{"num_hidden_layers": 16, "d_shared_expert": 64, "max_seq_len": 256}
Below are experts of layer 3 (counted from 0) of a mixture-of-experts language model. Rows are named router (the router's row for the expert) and show model dimensions 0-95. Each number is 500 + 40 x the weight over its row's rms, rounded and kept within 0 to 999. Numbers have three digits each.
After each expert's rows: "gets" lists some tokens that make up at least twice as much of what it gets as of all text. This comes from a sample of Wikipedia text that the model never trained on. Tokens count by the router's weight.

# expert 14
router:516489446456447492441532488452478558436509462463457481523454479476540474534493510492591457506524555464447537504530521576471608487532526414475467466438508520486482497412470501464484490494456535517426510493527440458438468519455528560525557516470561551521537495474466523468552457562515495494
gets: ".", "8", "7", "2", "6", "3"

# expert 8
router:545560509438508482509485510442453504483515505545463412500544461525508501486453503501443532531465555562481445534497518547503421507563485428506444531566490566450408478523483544509486416534496566475510531449478505452472527537507480547509542543465469544555503534532478501479521475538383505481
gets: " | ", " |", "–", ", ", "; ", ") |"

# expert 13
router:545519434530533518466544489518552506516404490479441505488514443529449525528484424488561471535472482544519444391469521464519459537562419516532499531519459568476545548549493517481485558510461503523449476506474570468542505504510544525428502492474516531505579433482434478493458552447505537475
gets: "-", "C", "S", "M", "P", "A"

# expert 5
router:525479535513555464512455440517514514572576458509517521537516526401523521521467411466470560507455576495542488503512548442453492442468502541526484446494536520489564427491476472456530490458471506439538567562451455534508473514533537485495458510494559533529505491579489531492539474579431492464
gets: " | ", " ", " f", " m", " b", " c"

# expert 6
router:448543555499531484510528520469530505440532465479467494469544492562518475510586503560453462439571475418485483553480479485528491545516505492496486471514515436455474515473597447563548431522561486491568448424539516551569523508525532519546551425551499467494525447526504547497453488529542515519
gets: ",", " and", " to", " of", " in", " the"

# expert 4
router:595517448438500536519508493551466475436486432471543546511432479550461498510503500494491474532530576539521574518545466490528483561427514558491430447502489461498484495442514529449547539515533541461455452549536545568459438506476491478511473486453489540503538549504463520457562448454566533543
gets: "1", "2", "0", "3", " ", "4"

# expert 11
router:540449550553437518488437547557482461441547509553480541434433460479508416531554559471487471491465507541548515547465538525508504512487528445505477507447454471539467521496562486458511510506439472534438544463493445503448495494492458549546503580507589517552469489519484518489580561543482546528
gets: ")", "s", "es", "er", "ia", "ing"

# expert 7
router:401487514512519557526532445480465536588475540451473498481566456519492537535477461485479468518543432454557411504560449495470591487582483566492524515555525514509461555524530498537378510510460516528550441533538483503505545517494519512473547466453529508515459527526515509490486500485545524446
gets: "\n", "| ", "\n\n", "|", ":", " was"

# expert 10
router:511436548441544529475447525440460492433566509488505501483507436495505524540427481491477548532428437479508486478499463469495472561531463545456569537576511551582463527512493564549502459453565491522502476565540489505516457505435540432558511538510432520519478514544519557540476523498550455532
gets: "\n", "\n\n", " (", " |", "==", ")"

# expert 2
router:500441518498552392442492568466490464465500536464514501512529468532529407486521468533469458558407425438513456451492499535469500513534461543519481507581457506466532491538487508499518501517502566440487490579459544513527516459518524496476537474490422438492521474550474464460445458554560481450
gets: " |", " B", " S", " of the", ",", " of"